{
  "d_shared_expert": 64,
  "moe_layers": [1, 2, 3, 4, 5, 6, 7, 8],
  "router_score": "softmax",
  "norm": "rmsnorm",
  "tie_word_embeddings": true,
  "optimizer": "muon_variant",
  "beta1": 0.95,
  "batch_tokens": [32768, 65536, 131072, 262144],
  "dataset": "wikipedia_en"
}
Below are experts of layer 2 (counted from 0) of a mixture-of-experts language model. Rows are named router (the router's row for the expert), up (a neuron's input weights, with its number) and show model dimensions 96-191. Each number is 50 + 10 x the weight over its row's rms, rounded and kept within 0 to 99.
After each expert's rows: "mostly gets" lists some tokens that are sent to it at least half of the time; "gets" lists some tokens that make up at least twice as much of what it gets as of all text. This comes from a sample of Wikipedia text that the model never trained on. Tokens count by the router's weight.

# expert 73
router:29 60 38 54 44 53 58 57 41 59 55 42 55 48 54 24 63 43 46 40 49 54 57 49 46 49 54 69 43 55 44 62 48 46 69 48 56 54 36 53 56 55 48 38 63 41 46 41 62 63 44 64 55 67 45 71 54 48 70 51 66 45 63 67 53 42 58 49 52 41 44 34 49 62 44 43 40 59 43 51 54 52 58 49 44 62 40 45 45 46 40 40 45 40 57 59
up0:56 52 55 43 60 35 57 35 32 53 48 63 54 56 44 53 42 32 42 41 62 66 43 45 35 70 47 34 43 41 59 55 49 54 47 47 52 60 47 44 34 51 41 39 62 59 44 57 57 40 46 52 62 74 63 58 40 47 42 52 44 39 62 60 59 52 35 60 49 38 62 51 46 61 48 56 62 74 43 61 39 46 49 41 42 51 48 50 60 51 34 65 54 55 47 48
up1:36 64 42 42 63 55 46 47 36 52 55 37 48 45 65 28 55 58 40 49 53 49 48 52 51 48 56 56 68 55 55 54 55 40 51 57 71 59 37 33 60 38 48 21 39 64 46 52 50 51 61 54 51 38 55 56 52 38 53 47 58 32 49 69 41 30 53 52 53 59 47 29 47 44 42 52 56 59 35 64 59 45 72 58 38 36 58 62 45 54 46 47 44 43 73 52
up2:49 51 52 44 54 53 59 48 47 54 39 45 61 42 70 34 57 62 49 47 38 54 52 51 41 64 38 48 56 63 44 46 51 50 31 49 48 44 67 52 63 36 37 57 58 57 53 59 49 49 45 59 54 58 45 35 47 38 49 63 40 51 40 46 54 58 61 41 46 40 54 46 42 55 54 60 62 47 61 33 50 54 54 50 64 46 33 38 59 46 38 46 51 54 69 73
up3:44 50 57 39 40 30 67 53 32 43 48 61 57 45 41 54 63 59 50 44 78 36 59 45 42 36 45 49 49 69 64 58 49 45 44 69 66 50 49 39 55 43 63 46 43 40 40 40 57 35 55 64 38 32 61 75 46 47 45 52 51 34 66 48 57 40 43 52 56 68 67 45 46 59 43 66 53 51 37 46 51 46 42 32 60 54 49 53 38 52 49 59 61 52 62 72
mostly gets: " C", " V", " Tr", " D", " Ar", " E"
gets: " C", " D", " L", " M", " S", " B"

# expert 172
router:32 49 45 35 41 55 24 60 41 52 29 46 55 60 60 34 54 37 44 34 43 65 25 63 45 43 36 39 42 57 45 43 37 51 66 58 52 37 62 55 55 50 45 59 48 50 50 49 63 56 52 40 34 58 51 30 56 55 40 62 46 48 32 59 60 57 35 48 54 50 42 68 52 38 68 45 63 48 39 41 43 49 54 54 65 60 72 47 49 62 41 61 60 50 55 46
up0:55 55 38 49 26 54 51 39 45 70 38 30 45 57 46 46 62 48 70 43 33 41 43 51 49 30 50 41 44 56 44 56 43 45 61 58 47 45 48 71 52 41 50 57 47 49 36 46 42 51 41 59 48 41 59 59 42 57 49 52 63 41 68 51 58 48 33 41 46 62 59 46 57 52 50 29 37 38 43 64 36 50 32 47 56 38 44 54 54 49 54 53 61 61 44 51
up1:36 69 59 52 37 25 44 45 50 52 43 50 56 70 49 48 69 56 51 45 57 46 51 38 36 52 72 50 39 51 45 53 56 46 54 54 46 47 42 52 47 26 37 45 45 49 51 64 48 40 64 64 46 63 56 42 59 41 42 57 51 54 56 55 62 53 42 69 47 47 33 50 62 42 55 46 60 54 53 49 46 46 66 55 39 48 39 55 63 28 56 52 71 47 52 48
up2:55 56 46 59 51 47 39 46 61 56 48 55 49 74 53 57 42 59 51 60 45 52 76 61 62 37 41 52 49 53 56 74 53 35 59 64 52 46 48 60 69 47 50 50 53 30 52 51 42 51 40 57 43 41 51 60 40 71 52 73 63 51 50 46 34 42 31 51 58 61 54 55 41 55 46 46 40 38 64 27 32 38 50 54 47 32 48 52 59 44 52 36 43 62 59 38
up3:20 63 48 60 57 44 32 57 58 45 57 36 33 59 55 46 41 57 31 57 43 33 72 48 62 55 55 63 62 48 58 57 43 38 58 50 55 44 52 63 51 44 63 46 50 38 34 60 52 53 56 65 66 56 50 55 52 53 35 60 44 42 45 62 61 47 54 44 54 57 57 55 37 62 52 59 38 55 65 54 40 47 51 44 31 62 47 52 56 43 47 80 32 50 66 40
mostly gets: "med", "ped", "ered", "ring", "tain", "ised"
gets: "ed", "ped", "med", "arm", "0", "ered"

# expert 46
router:59 47 40 58 43 36 51 48 64 34 58 30 78 49 47 36 46 46 42 56 47 70 49 51 40 61 46 55 52 46 43 43 54 70 24 56 43 52 60 42 37 47 55 59 71 49 52 45 39 39 39 55 43 69 68 66 46 39 52 46 54 70 33 66 53 44 51 67 50 57 63 40 50 61 47 79 55 60 55 43 34 48 41 43 60 52 56 68 42 56 47 49 49 60 39 36
up0:61 44 49 31 52 50 45 54 55 38 63 58 49 63 48 42 43 47 44 60 57 65 62 50 53 46 50 43 47 32 44 49 37 45 40 50 46 56 56 48 61 43 57 47 52 60 32 58 34 49 38 40 55 32 56 46 33 41 61 43 43 60 43 56 55 80 45 65 50 43 57 40 37 41 62 58 68 41 35 69 63 45 40 49 50 60 46 41 48 43 42 39 56 57 73 56
up1:28 61 35 49 61 66 50 63 65 43 39 49 53 46 57 29 25 35 34 50 52 42 56 46 43 60 54 58 34 49 37 46 51 46 38 54 64 48 48 39 49 61 41 49 59 34 54 60 43 32 51 47 50 47 61 54 26 29 59 54 48 50 55 54 57 58 36 60 38 52 54 49 48 48 34 61 36 29 54 55 35 47 50 47 61 38 41 42 51 53 36 54 58 73 44 51
up2:47 57 46 49 53 65 60 43 32 50 52 54 36 38 44 53 55 70 50 66 34 44 54 52 50 47 38 57 61 40 53 46 35 56 47 49 47 73 52 65 49 35 39 56 68 43 56 47 60 56 52 52 46 71 58 35 49 64 56 51 50 49 58 53 57 51 56 54 36 42 60 42 41 45 49 53 82 29 63 43 53 49 50 35 51 65 61 57 41 55 58 44 44 40 55 43
up3:55 52 60 48 51 37 60 40 60 38 54 47 52 63 45 41 51 25 32 46 49 46 52 46 32 58 51 49 61 59 41 45 39 47 51 53 57 42 42 55 62 49 54 48 43 55 51 49 68 45 53 62 31 37 46 51 48 58 43 63 73 42 39 50 52 51 43 46 52 33 36 55 62 52 61 55 53 31 72 31 44 54 69 50 63 55 43 61 63 48 47 47 52 50 49 57
mostly gets: "uel", "am", "ata", "ram", "u", "ond"
gets: "am", "u", "an", "i", "a", "ond"

# expert 164
router:60 41 61 58 65 67 47 58 51 43 40 44 48 65 65 58 45 41 60 47 62 33 38 64 43 38 53 49 72 54 35 42 43 58 36 41 29 64 37 50 61 40 50 45 46 43 40 41 48 52 62 56 54 55 44 39 41 44 40 47 39 65 44 63 53 57 30 69 42 44 58 32 29 39 52 46 28 70 56 39 49 38 64 50 62 56 38 47 61 56 42 40 49 50 58 47
up0:58 41 46 31 55 51 70 42 40 48 46 33 61 55 50 52 42 57 57 45 52 26 68 63 52 28 33 57 61 47 39 49 57 54 53 55 58 47 53 62 52 49 56 34 52 39 57 48 60 46 54 38 53 61 56 41 58 66 55 40 53 46 41 48 28 46 38 40 42 48 37 41 39 54 54 58 60 41 60 47 37 49 46 67 47 43 53 39 54 53 55 51 52 29 57 58
up1:44 41 45 40 58 31 40 66 52 52 39 37 44 53 44 41 50 30 48 33 39 46 47 65 61 60 53 65 51 54 56 67 52 48 57 74 56 58 50 56 45 45 41 35 59 52 53 51 51 47 31 52 56 50 53 41 49 40 36 42 62 56 56 64 72 54 51 57 52 55 46 25 46 52 58 49 63 45 74 61 41 42 56 53 50 45 45 59 61 59 58 68 50 49 44 62
up2:53 62 52 29 43 60 38 60 52 61 63 42 59 57 45 47 42 59 44 46 49 61 47 45 29 68 64 43 79 26 48 54 42 58 30 54 52 47 50 56 61 45 54 47 37 55 52 60 47 49 63 42 52 59 40 61 57 42 45 59 59 51 40 58 46 47 58 62 57 52 75 52 49 40 54 61 51 47 59 50 36 62 53 61 55 60 49 43 55 46 66 54 50 60 60 62
up3:42 53 66 53 50 44 53 43 25 70 55 45 52 61 43 53 40 43 71 31 51 42 38 50 43 44 44 58 59 46 22 41 51 25 60 50 35 52 37 58 59 57 73 46 54 46 45 46 50 33 61 56 42 36 47 47 49 45 59 46 46 72 56 59 45 75 49 54 42 46 41 50 58 39 39 40 51 39 52 55 39 58 42 58 55 43 45 44 55 48 45 44 48 67 39 47
mostly gets: " =", "án", "an", "ane", "als", "por"
gets: "an", " =", "et", " —", "als", "ane"

# expert 54
router:37 53 56 61 59 36 60 61 59 68 51 65 52 33 53 49 41 69 48 62 39 44 45 58 61 65 52 56 55 43 54 48 58 47 39 45 61 34 53 54 56 43 67 64 58 53 54 50 65 37 47 42 48 65 74 60 38 46 42 51 59 41 52 40 49 49 54 64 37 58 38 49 53 56 65 52 47 45 48 66 46 62 51 62 47 56 45 64 68 56 51 46 45 62 51 53
up0:49 48 49 55 52 52 51 35 43 44 43 43 48 55 62 45 54 35 62 36 48 44 56 59 67 39 46 65 30 45 55 49 53 46 61 41 59 50 50 60 63 64 58 52 54 49 57 56 31 38 38 45 64 41 44 47 42 42 56 62 32 52 62 47 47 54 55 35 54 50 59 55 69 50 43 46 47 64 59 60 59 48 68 46 72 44 54 75 53 73 57 45 48 60 52 50
up1:41 40 51 54 48 46 39 47 42 42 54 39 54 67 54 45 66 59 49 66 56 54 39 41 42 54 64 62 49 54 78 35 41 49 60 46 36 53 31 56 64 38 38 34 55 52 54 56 29 64 39 50 32 60 43 53 57 64 54 62 57 68 50 55 52 46 53 65 36 47 43 53 39 47 49 46 58 37 44 54 45 53 49 57 47 83 48 61 66 49 56 48 54 45 31 41
up2:49 53 66 37 63 54 33 60 52 62 48 40 58 39 43 35 61 60 71 32 56 47 33 46 45 30 60 65 41 43 64 64 48 45 64 58 43 41 58 49 46 39 36 45 48 45 55 49 59 49 50 51 61 48 55 34 46 50 48 60 51 58 60 59 50 48 36 49 46 48 56 35 47 37 55 36 31 49 58 34 50 49 41 38 52 37 51 52 67 37 58 41 50 54 31 41
up3:55 53 44 43 62 60 59 58 57 45 57 37 63 34 56 63 69 36 51 57 50 55 52 47 37 42 49 37 59 59 53 54 41 52 49 33 55 53 51 59 47 42 50 67 32 52 87 47 50 41 31 47 45 48 58 35 74 52 44 39 29 43 53 49 47 41 42 39 59 61 53 14 41 39 33 56 47 42 45 44 44 36 45 46 44 53 63 47 59 30 43 43 50 47 48 54
mostly gets: " the", " a", " his", " an", " her", " this"
gets: " the", " a", " his", " an", " The", " it"

# expert 62
router:67 58 48 47 58 56 57 45 59 43 40 49 46 54 59 48 46 54 39 41 46 55 54 39 61 40 48 64 30 59 47 62 55 35 54 37 61 63 46 52 41 52 53 27 68 46 50 39 40 58 42 55 39 42 52 60 38 36 55 35 40 60 62 55 44 58 55 34 61 46 53 33 53 42 53 44 49 47 44 53 54 45 55 39 35 72 47 39 61 47 51 45 54 54 46 52
up0:57 61 49 46 54 34 45 54 66 56 57 26 50 62 48 55 58 27 65 47 42 51 46 62 40 62 64 62 45 48 47 60 40 49 59 41 62 29 42 39 56 52 52 34 54 48 20 37 52 53 41 30 59 57 70 50 37 48 68 47 48 30 56 50 59 42 51 60 48 62 58 51 54 42 59 50 52 34 56 39 56 55 41 43 61 42 32 43 51 32 55 59 54 59 46 45
up1:52 57 47 34 41 44 80 50 53 60 57 41 57 47 50 48 49 49 51 68 53 50 69 49 48 39 42 55 43 44 36 44 58 37 53 55 71 47 40 45 45 65 53 44 46 52 31 44 54 43 42 49 47 43 71 38 47 42 43 50 46 63 66 41 61 60 50 42 46 43 28 50 53 40 49 46 49 45 57 44 51 38 62 63 78 52 53 51 48 52 51 45 46 46 52 47
up2:41 25 57 50 61 60 46 39 46 47 49 42 50 57 58 53 52 45 45 42 56 64 53 54 66 57 70 51 57 37 53 43 55 47 55 41 60 48 28 44 71 64 54 60 57 44 55 56 52 60 42 45 42 51 60 63 52 37 59 36 50 30 57 67 56 58 50 49 52 66 41 47 61 45 42 52 47 40 39 48 33 50 61 46 45 53 51 33 49 49 63 57 32 55 57 52
up3:59 44 38 57 60 50 53 46 38 42 67 41 56 59 37 60 41 51 53 67 39 42 50 60 40 30 56 64 35 43 48 52 50 45 41 43 57 46 53 53 41 50 56 27 51 51 64 38 36 50 49 45 65 54 56 59 46 33 56 57 52 60 53 51 39 53 59 51 41 59 56 57 64 44 31 50 57 34 64 50 45 19 66 67 63 31 50 64 49 60 33 51 45 44 57 48
mostly gets: " O", " B", " G", " P", " T", " C"
gets: " B", "\n", " G", " (", " O", " C"

# expert 140
router:64 55 52 31 51 49 49 58 40 46 57 44 64 41 46 57 49 31 37 52 45 32 34 69 66 46 38 38 47 50 48 43 57 39 48 65 58 58 69 50 38 61 53 62 41 50 44 49 53 56 46 62 39 61 37 49 37 41 60 62 37 57 37 54 65 47 43 61 39 47 52 54 57 51 65 59 64 44 49 51 39 53 53 46 51 64 54 43 50 60 44 31 51 53 39 58
up0:64 67 42 61 66 58 64 46 66 58 45 40 57 61 60 38 78 42 50 58 42 55 53 41 45 46 66 39 36 37 58 43 56 46 54 34 66 41 67 44 58 46 40 59 64 41 38 49 50 49 42 68 81 48 33 58 59 44 46 51 53 52 40 40 51 63 50 49 56 53 57 42 64 60 45 47 53 47 65 55 53 26 36 46 53 46 42 58 50 57 49 49 69 29 64 45
up1:60 39 60 28 47 43 52 50 64 59 55 48 41 32 63 66 50 45 45 29 50 45 38 69 53 40 62 60 61 51 54 47 42 62 47 49 46 61 41 32 51 50 41 64 46 37 30 52 63 57 57 32 51 39 39 58 62 45 54 50 40 43 59 52 34 41 57 55 54 42 47 58 53 67 60 59 33 52 58 43 50 62 42 52 43 59 35 61 36 54 63 44 51 44 39 64
up2:60 42 36 62 65 60 29 40 61 38 63 49 39 76 69 26 44 63 48 70 39 48 49 51 41 44 51 53 40 50 37 52 58 41 51 64 35 46 46 35 44 44 36 40 33 50 59 42 59 46 68 53 53 55 50 68 62 44 31 25 46 55 51 60 65 43 53 52 44 46 49 51 61 73 58 54 54 39 51 46 47 49 48 52 56 51 65 47 49 63 60 48 59 36 48 39
up3:63 36 72 38 62 65 43 53 45 51 55 60 38 38 53 51 58 55 44 51 41 46 58 46 68 54 55 42 48 58 45 54 41 47 48 26 71 48 59 69 57 39 48 40 41 46 50 55 47 56 72 64 47 53 55 46 51 45 44 56 40 55 43 57 50 52 45 49 37 36 36 42 60 45 37 57 53 44 49 27 26 67 57 52 44 39 51 53 76 44 47 50 44 54 63 62
mostly gets: "ir", "ater", "ira", "ollowing", "ily", "eth"
gets: "ir", "2", "0", "8", "3", "ing"

# expert 107
router:53 49 60 41 53 52 56 35 74 53 41 52 59 38 51 49 74 49 31 31 69 38 37 61 52 44 40 39 56 54 42 42 52 50 29 64 57 41 47 57 51 20 59 54 38 35 63 38 44 52 33 56 47 44 40 39 39 44 48 42 52 58 50 49 51 29 68 66 55 42 60 39 57 47 52 38 45 54 39 63 60 47 29 39 54 54 50 54 57 46 38 37 56 49 47 43
up0:55 55 52 54 55 32 38 48 59 66 44 57 56 40 50 45 36 45 47 45 49 50 51 62 35 56 48 52 76 56 48 45 35 31 51 54 25 56 38 46 33 49 40 51 41 56 42 48 33 58 64 64 43 49 34 54 42 66 52 67 45 55 41 52 73 46 49 49 55 59 42 43 45 39 47 56 36 42 41 61 67 23 40 49 39 32 48 53 61 67 28 48 54 45 51 46
up1:57 46 43 34 58 45 26 64 40 68 39 49 57 50 39 50 50 59 50 55 59 49 48 65 47 38 55 54 52 42 61 41 49 35 42 59 59 70 57 38 38 31 54 62 41 63 57 50 63 39 58 54 47 55 51 58 54 52 53 43 43 38 47 44 65 59 57 35 47 43 46 61 35 39 47 69 59 52 50 43 53 47 55 35 42 55 66 43 44 48 66 61 60 45 54 54
up2:41 47 58 67 42 42 46 46 50 48 54 50 61 29 56 61 46 40 50 45 60 45 62 41 62 42 66 55 58 52 58 34 62 52 45 55 40 50 51 45 59 56 49 46 38 49 40 39 42 49 48 29 44 55 55 47 65 52 63 50 41 52 52 63 50 47 48 57 57 59 40 54 56 60 51 68 52 56 48 49 46 26 52 60 36 51 46 52 35 46 41 68 50 30 60 39
up3:61 38 35 35 51 48 51 49 41 53 58 55 29 52 48 53 55 47 59 30 66 48 58 64 40 44 47 58 52 52 36 61 33 41 58 46 53 67 47 39 36 51 24 44 50 46 63 67 35 51 39 51 25 68 64 48 45 44 60 42 48 39 41 53 47 43 51 48 42 60 39 61 48 37 57 42 59 56 54 63 48 42 47 53 68 47 45 53 39 38 42 48 59 47 40 53
mostly gets: " Tor", "or", "See", " Trans", " out", "ı"
gets: "or", "5", "4", " out", " St", "N"

# expert 10
router:29 64 36 63 47 44 54 24 40 31 73 51 59 65 44 57 36 39 48 57 67 61 46 52 54 65 70 57 55 39 50 46 52 44 55 45 42 41 40 48 53 49 36 52 47 44 40 52 50 48 44 52 70 68 45 56 63 50 54 47 47 54 45 64 44 48 57 41 56 50 59 34 52 43 41 48 59 57 59 57 56 45 57 57 48 32 44 45 46 62 36 39 48 43 74 42
up0:57 42 44 49 50 54 62 47 47 53 42 57 52 63 42 62 51 62 51 46 49 50 62 65 36 48 42 53 48 40 37 61 40 46 58 45 67 42 40 40 29 49 48 31 44 51 42 46 48 55 47 47 58 30 33 41 56 56 50 68 32 52 49 55 47 28 51 48 36 54 56 38 61 49 54 36 61 60 55 60 41 37 57 39 60 65 48 50 46 55 31 55 41 47 42 48
up1:55 52 53 54 42 53 41 64 45 44 56 61 32 41 61 39 71 64 45 54 48 48 39 48 52 53 57 58 48 67 49 40 44 46 40 37 83 59 42 60 63 60 53 40 47 61 37 45 54 54 33 42 69 48 50 62 34 61 72 31 44 44 53 53 54 50 70 53 46 30 73 49 39 65 43 73 41 41 45 54 56 44 41 39 39 53 52 36 44 55 42 50 43 54 59 51
up2:44 63 43 62 42 27 49 43 58 35 46 33 55 58 51 54 45 49 65 57 43 54 51 52 50 53 50 32 52 53 40 54 49 65 28 40 70 46 48 40 32 51 38 43 57 62 35 39 52 43 43 47 46 61 41 60 61 53 77 49 64 21 50 64 57 56 51 46 65 33 45 53 48 62 38 46 69 53 54 56 51 55 47 56 58 49 48 57 35 49 52 60 54 57 48 59
up3:58 35 47 52 48 46 36 44 40 52 55 45 72 65 63 48 52 58 52 34 47 44 40 46 56 39 55 68 52 65 51 47 45 46 32 47 66 46 38 36 38 47 58 59 43 59 38 54 46 46 47 27 44 58 55 38 25 52 46 61 48 58 69 44 59 63 49 47 41 60 42 42 76 40 53 31 57 39 49 56 45 61 51 67 45 60 54 55 50 61 47 60 62 62 37 28
mostly gets: "o", "es", "am", "om", "us", "um"
gets: "o", "es", "us", "am", "om", "um"

# expert 181
router:38 37 50 43 61 56 65 54 42 53 40 35 35 44 45 26 42 41 49 40 62 63 36 57 54 42 35 68 59 39 65 58 67 52 55 63 59 73 42 49 46 34 33 52 50 59 57 60 43 42 66 40 33 54 63 40 57 44 46 40 59 52 47 65 48 48 39 62 43 46 66 55 52 54 44 57 32 56 55 62 40 49 48 47 52 39 63 48 43 27 58 45 71 55 43 35
up0:58 42 44 44 36 63 50 59 63 51 57 45 62 44 52 54 52 63 37 34 50 49 57 72 43 38 24 54 45 45 48 58 49 48 22 61 48 49 30 44 43 46 39 64 42 63 70 45 42 43 51 69 52 28 54 49 34 35 46 55 64 46 44 54 46 35 51 51 50 38 43 58 41 40 62 62 69 53 63 65 42 35 55 35 50 33 46 44 60 49 50 57 46 44 52 50
up1:38 56 38 61 33 45 46 45 54 63 67 67 50 61 49 52 68 28 55 54 43 58 33 50 62 54 49 37 55 35 47 61 36 31 51 52 57 49 57 51 41 64 37 32 43 62 56 53 35 48 59 50 59 60 31 46 52 36 54 41 43 37 60 52 50 65 74 48 41 66 55 51 46 52 57 41 56 40 53 55 51 44 50 53 76 35 48 41 46 47 45 59 40 42 29 67
up2:54 54 46 52 52 35 42 53 50 47 50 55 51 36 47 38 43 62 35 53 55 56 51 33 40 51 49 54 43 39 62 53 37 63 58 42 51 38 45 50 68 47 48 54 54 57 48 51 58 63 50 51 40 48 67 71 56 60 30 53 69 48 54 60 34 37 50 45 47 36 34 50 54 40 43 59 28 54 59 54 57 46 30 47 48 62 63 40 60 58 63 56 41 57 54 52
up3:53 55 55 35 58 55 52 46 51 44 46 38 43 63 59 72 46 49 58 51 47 42 67 51 44 59 48 49 33 48 56 42 61 46 32 60 64 62 44 29 52 51 60 41 40 44 40 27 60 60 48 36 54 44 40 73 62 56 51 47 50 41 55 71 44 54 58 49 49 19 56 65 53 64 56 68 56 57 49 62 56 55 35 62 51 45 43 58 38 53 51 63 52 44 51 47
mostly gets: "ay", "av", "int", "avy", " March", "lam"
gets: "av", "ay", "0", "3", "1", "int"

# expert 158
router:43 73 52 38 48 73 39 70 46 56 41 46 57 62 66 59 39 53 44 41 46 48 59 36 60 46 41 68 46 36 53 55 53 47 40 38 38 49 33 43 61 41 42 49 42 51 55 57 26 50 53 45 52 58 47 42 52 61 57 36 49 41 49 61 44 47 37 49 49 67 57 45 50 52 17 39 32 45 45 55 58 61 44 41 50 58 47 45 36 46 47 47 49 55 75 56
up0:46 69 60 40 56 37 44 39 59 69 38 66 50 69 43 61 42 51 54 44 65 56 50 68 47 25 52 54 51 46 40 42 40 40 51 63 49 48 42 70 57 54 65 60 54 50 43 59 48 40 58 61 49 35 54 60 62 47 67 48 57 56 40 51 58 70 38 36 49 77 43 66 42 19 47 61 63 45 56 50 40 26 53 52 41 59 56 57 48 60 37 32 56 62 56 73
up1:41 50 42 59 57 39 63 52 52 68 42 65 43 52 56 71 50 53 35 45 30 65 46 42 48 38 49 61 50 35 53 52 56 44 51 78 28 53 34 47 62 45 47 40 51 42 43 65 52 46 65 53 47 44 54 38 57 62 43 60 48 52 48 56 52 31 45 48 60 43 68 31 54 53 34 61 44 60 62 51 61 57 75 29 66 53 55 38 54 50 45 47 50 49 49 81
up2:18 57 41 46 34 51 52 44 37 51 69 39 60 55 52 42 59 40 38 51 39 37 36 50 35 46 66 74 75 43 62 55 42 57 66 57 45 41 41 69 43 54 50 53 42 49 52 72 77 51 47 49 49 44 56 38 54 53 48 47 49 47 57 49 48 30 43 59 73 47 55 53 25 60 54 60 64 55 56 45 49 51 46 47 34 44 55 41 58 52 41 41 40 63 39 63
up3:57 45 63 36 42 66 35 45 48 32 68 36 37 43 49 52 47 39 62 44 58 65 66 73 58 34 41 48 51 40 58 62 37 39 58 63 54 50 31 45 59 53 53 45 51 55 50 56 52 46 77 55 46 45 46 54 52 49 39 58 51 21 37 50 65 42 50 52 39 69 51 39 46 48 46 49 48 54 57 40 47 43 39 35 54 44 63 42 49 38 57 49 50 57 44 41
mostly gets: "le", " sq", "ivil", "andidate", " States", "andid"
gets: "le", "ed", "7", " A", "les", "A"

# expert 12
router:52 54 51 45 30 55 47 54 39 60 52 35 59 52 64 44 51 50 48 59 48 71 44 32 65 54 75 41 27 61 30 58 44 57 55 36 59 61 34 62 47 38 46 53 43 64 56 49 63 42 50 42 42 40 34 50 42 59 71 48 42 24 42 66 34 58 57 44 55 39 50 42 61 47 45 42 57 56 66 43 50 34 39 48 58 51 57 59 53 72 56 45 30 52 71 38
up0:57 27 37 36 47 54 43 51 48 65 42 45 30 47 46 47 38 62 41 49 42 48 46 47 46 35 65 43 49 49 55 42 46 46 31 58 60 56 48 55 48 47 51 44 60 59 51 55 31 38 37 29 56 54 35 45 41 47 44 41 28 75 61 57 36 42 52 49 41 48 52 72 53 52 62 67 60 54 31 34 38 46 49 58 35 49 58 54 59 54 62 41 44 65 62 49
up1:42 61 46 55 65 80 61 66 44 44 62 51 44 74 63 51 65 57 60 46 35 50 43 34 60 53 49 54 40 46 52 54 66 60 35 57 67 47 44 43 56 54 50 61 44 63 44 59 53 52 41 44 51 48 58 52 69 52 42 55 73 53 32 54 64 47 65 33 55 49 71 38 36 38 63 43 52 48 55 41 44 64 52 57 55 58 54 34 54 57 42 54 43 58 54 33
up2:55 48 46 73 44 46 59 51 53 56 52 47 44 55 37 40 59 52 27 55 68 65 48 52 51 50 57 39 61 62 50 40 57 49 48 46 49 49 48 51 47 34 37 45 56 45 48 44 61 35 60 23 55 42 60 57 49 51 54 43 52 43 32 43 52 57 52 56 46 23 63 48 37 56 37 57 53 33 50 62 56 50 40 57 58 45 45 55 49 58 48 61 46 38 40 43
up3:57 39 35 48 54 42 48 51 57 45 62 65 72 53 48 55 58 55 45 44 34 43 46 43 54 38 59 35 56 40 61 60 45 84 40 45 51 57 21 51 73 53 52 51 47 62 45 45 51 43 53 54 50 60 55 68 48 58 42 44 40 46 55 52 51 51 38 48 51 45 33 58 44 57 43 54 61 69 47 68 38 63 51 37 61 52 42 49 57 41 49 58 35 52 58 65
mostly gets: "uture", "ederal", "ollowing", "estival", "er", "amily"
gets: "er", "9", "ers", "0", "8", "7"

# expert 157
router:56 65 40 62 66 61 50 65 48 32 55 43 59 59 54 51 52 45 54 61 58 60 56 30 60 66 56 58 51 54 54 51 47 62 34 41 47 58 50 42 52 52 69 45 45 52 62 55 44 45 45 60 44 60 39 32 41 53 63 62 48 60 58 52 55 61 32 49 59 47 53 49 41 58 41 46 52 58 40 59 63 32 61 29 55 37 34 57 41 26 57 58 50 41 31 44
up0:54 51 56 45 39 41 48 32 41 61 75 57 40 51 38 56 61 57 51 50 49 61 55 37 52 41 32 71 38 52 48 54 62 39 48 57 31 52 39 43 70 44 43 61 38 25 43 57 37 54 65 55 46 38 45 48 36 47 58 64 44 34 43 52 51 50 40 38 66 52 43 55 48 59 48 46 55 66 63 48 53 40 50 49 52 58 33 54 51 55 62 54 42 47 46 59
up1:29 41 44 35 36 43 73 58 49 47 45 32 38 36 59 30 38 47 49 46 46 69 47 50 58 62 63 48 45 35 43 37 60 39 44 54 61 43 43 48 54 49 60 52 51 50 27 45 34 49 54 61 56 37 41 44 50 60 28 50 47 50 46 49 38 30 48 56 33 52 40 55 56 72 51 65 54 45 53 53 61 44 45 37 49 55 50 37 56 46 52 43 49 56 53 44
up2:54 65 39 47 50 55 33 48 63 36 52 51 50 62 29 39 59 60 44 58 63 39 50 68 57 54 46 50 32 46 39 57 56 61 47 61 35 47 26 37 54 33 54 50 53 62 45 50 50 54 37 47 62 60 66 48 71 46 42 57 50 65 60 43 50 66 53 39 56 42 44 64 38 73 53 65 37 60 44 47 68 55 50 76 47 47 42 50 45 56 44 48 33 31 43 46
up3:49 58 56 46 58 38 49 49 60 59 59 47 53 46 39 41 55 48 39 39 70 57 40 50 65 55 53 63 68 53 57 46 35 52 30 68 55 44 35 36 64 72 71 39 39 61 52 53 39 62 57 45 53 59 52 64 50 63 55 43 38 28 40 38 45 58 70 53 60 51 40 46 32 56 45 62 34 51 39 48 54 40 50 32 47 48 60 61 61 37 62 50 62 40 40 54
mostly gets: "on", "in", "an", "el", "en", "az"
gets: "on", "in", "an", "en", "el", "is"